Weights of a small mixture-of-experts language model, trained from scratch on English Wikipedia: 3 picks a token.
Below are experts of layer 7 (counted from 0) of a mixture-of-experts language model. Rows are named router (the router's row for the expert) and show model dimensions 256-511. Each number is 500 + 50 x the weight over its row's rms, rounded and kept within 0 to 999. Numbers have three digits each.
Before each expert's rows: "gets" lists some tokens that make up at least twice as much of what it gets as of all text. This comes from a sample of Wikipedia text that the model never trained on. Tokens count by the router's weight.

# expert 4
gets: " in", ",", " to", " and", " of", " was"
router:495507510454394596443534481547598477488485454513487401564554470441527550438434573492572494443391517516483508471531460545483530425564540482471537418421464450476481559523523589517533488484526493397517489510520483488461515444465492419513526570497547376526487543511434590410529423494383505534553490544556416561446508422506480585561473563519406599455511509482549435450488503545500459595492517427447528396437538525501533500474628463454429557555548467463467416544450466485511547559442543499458446621627503607524565451547473437455571483574534528564432534539481520429561317493483485440480549452511518487589407527531525506457516497479467554533500497545554511474520524552539481553468508435482482484599524484460614476527474591484517488481473490490513518462472555556518482457477498

# expert 14
gets: " |", "-", "|", ",", ";", ":"
router:527536522495505475574558506515572523457461437515486504538518495475429436467419475552575503455518444403549474411543514575488559497595444504498558523541492523480593464495528516492488463566554548457505443478454517461565484485437450495557499494542549493594480520544399556471542402469446522483482503425480479524422510521442544505570460535402471570523509446452432494418526520515501514544452596558498567459393477543557539495512529463467414541410454553423465551451496524526442534585509550552550478507475435549566514556527505450435473464490530470446474536555518451502505464495435456472470574514466523505477551428552476475476551527456448585529484565497499544480466478473549527456447504477503553443549477495451605505559486605436496489481384524483512521495455618384416447565538420

# expert 5
gets: " |", "0", ",", "5", "6", "7"
router:459539508427549573503479514585516506463537474491438428459527508509457486516585503524603547447517449529537500429525448496377484503452472475586522477421558526576552595465498610425518499446505508517507424477449468469547497518416567549457526489528562451534532536488456578473436467483433530581434546509443605548441519474573523425481551487527494536486433529561471471566521571550486498579465520382471502456497505507474539469474514511477391477501470461436497476498484554524482523464544496452414554516574462538422427458511466485531592483548511477435547569484474523477426479527502382455469517396511503581499411471528550437434432551453498505436423547471437454543414467569552456465468535513524485379432509530464491397567526506465486496474535357514555492590488576462484457545479507

# expert 9
gets: " |", " in", " of", " was", " to", " is"
router:515545529423453591500504494565473461493494490515510456564505495431481564481385531510505546452357527501561500482465447494410482540520497452417547472395491552462472541533562539461511418447431554471467433504496500538478532471489495463407458523511509431436476524502499617470527439462434469585469550550511480580450619452486462494513478609522369514478557456517499507483530460546578508490497534489375486335503519545456560481511518507521385478470470434494582411465444501512477496527450505525453514554562466510552527482565559510524564441489461480506567507486524469478548441509438529500489613493431480499492440454450526461483550428532506535491467506453577524633491509572553487553563562460474507433538485516510532528497511537479533553472439420440518518456535603539501463568511493

# expert 15
gets: " ", "1", " (", "2", "–", "3"
router:536481423572593399536594514378543575555552504456573506416477491516493526569522569518433498485518530547445451520523590501567535594406399508489369516520518520539498436437411415484557528490491459493426545481514419530444456502493580511436484514550516604493499480407318492567464495552528559509474508515502522366463474450535478525446491496535544507536521461499403536502545396506468555440553410522580510543472599377533429496571409523483514509586460528559507483471530493538513463357441458559590483498425459557469470422448466447547467512572521522535440446483446502466482519488539581503497524479404499556508551547472417534592553471547434449464418485530532447462544568512513444527592565567451553521484526526545477546444585434501473498467544549514468501412486460517480561473472553

# expert 13
gets: "\n", " |\n", " the", "\n\n", ")\n", " The"
router:515417574512517495509430512522447473642460556538556472444491489524508514567487432488512410484545397458498520431450489429440454412583453500443475512531525566584476456515588565577512454537425521553536585425531465486457508526492428483519530483538448542561502381524550445444481510478426447511486550490486432527522527561421509452501510587417470515541476588560492520480473452438443528455540543494556492492485455449457480491482553560457512459559605504563493471511632414442499431485545538455489516441503493399480484540492489503502503507427465531489417544489494468471494532507500604523529508515477474481472481568535472494541406533490533443527551589512458466518564504534495584442612460573559598501519453581521565492462421578439514621516529598485523489552490525443476529526543486

# expert 0
gets: ".", " ", "-", ".\n\n", " (", "\n"
router:565445552591497455502427491447491544509459564417541552489463543506469453472545527501452476566654527455547447458456476504418456505532464528545488571507447456397562406431451484447362518532512500501474487467434481544545514587561522453528539469536455578648486564495420454575543493469471538391495516432502585455573537501514467458477496485462597518535513481409517597566413416482444593565505437564646519529481496454509434429530470537534431457487549490504530547394443535502500445534481484498536553490502475423494500440489473499501544582531519545448440512448542498517491546430425539530408575547492472642424582507543441546541537515422423584561431534598402485437479558455489484506420484415479538553513567486440548577596426452505386515446465542518532505475371541414528556538535543

# expert 6
gets: "1", "0", "9", "2", "8", "3"
router:446444496511531496478476445586484614480486489407527532475492504545528490549545485482498479557481493596524597516537542407576506499518491522555450431502535502479514511511535532480553521538454558501468473614520536545518464583460466491623586496485518499542481470521462434551473491512494547501478409465504463550583440491559470473444513523619507415589518470541453526485469524530508511499448520539500471486479496477473487601487614421535395437515514407538478550513510543425504498373562562539488521535397476444473483513539405570496516520544522498392549397418437499488432423558513478467515536469623478475456455489540514425561483495498566491461467504585483468607497440543457410531541507555599471595502445517589573442590553428469456507570510511426533487438578414495433544442493540

# expert 8
gets: " the", " a", " and", ",", " was", " to"
router:509511440431430544399500512555539507586550473540493476512577495457507515446432506486538488443419493368519449426497480492375484431489523510403523533460502436510492424520552517484443404480471504462533460476511434521379519479439458470498518574505480430494551523445496495438599503516431420570520488541521413552457555456500473568491445614454457541534505582465614429444460471484472454589502461521460504437612463550537518531473576474565351497606528585492482384565492474476416468591445506530466485545549531523525546510529523508476560386555513544481537510540523420436582431449463468552479527544585497540521483540514505542438480532521446489566515501441547508501470574546487576532376512448461470516552488526545575486510448554458495528456509456468493521536518460555481504502492460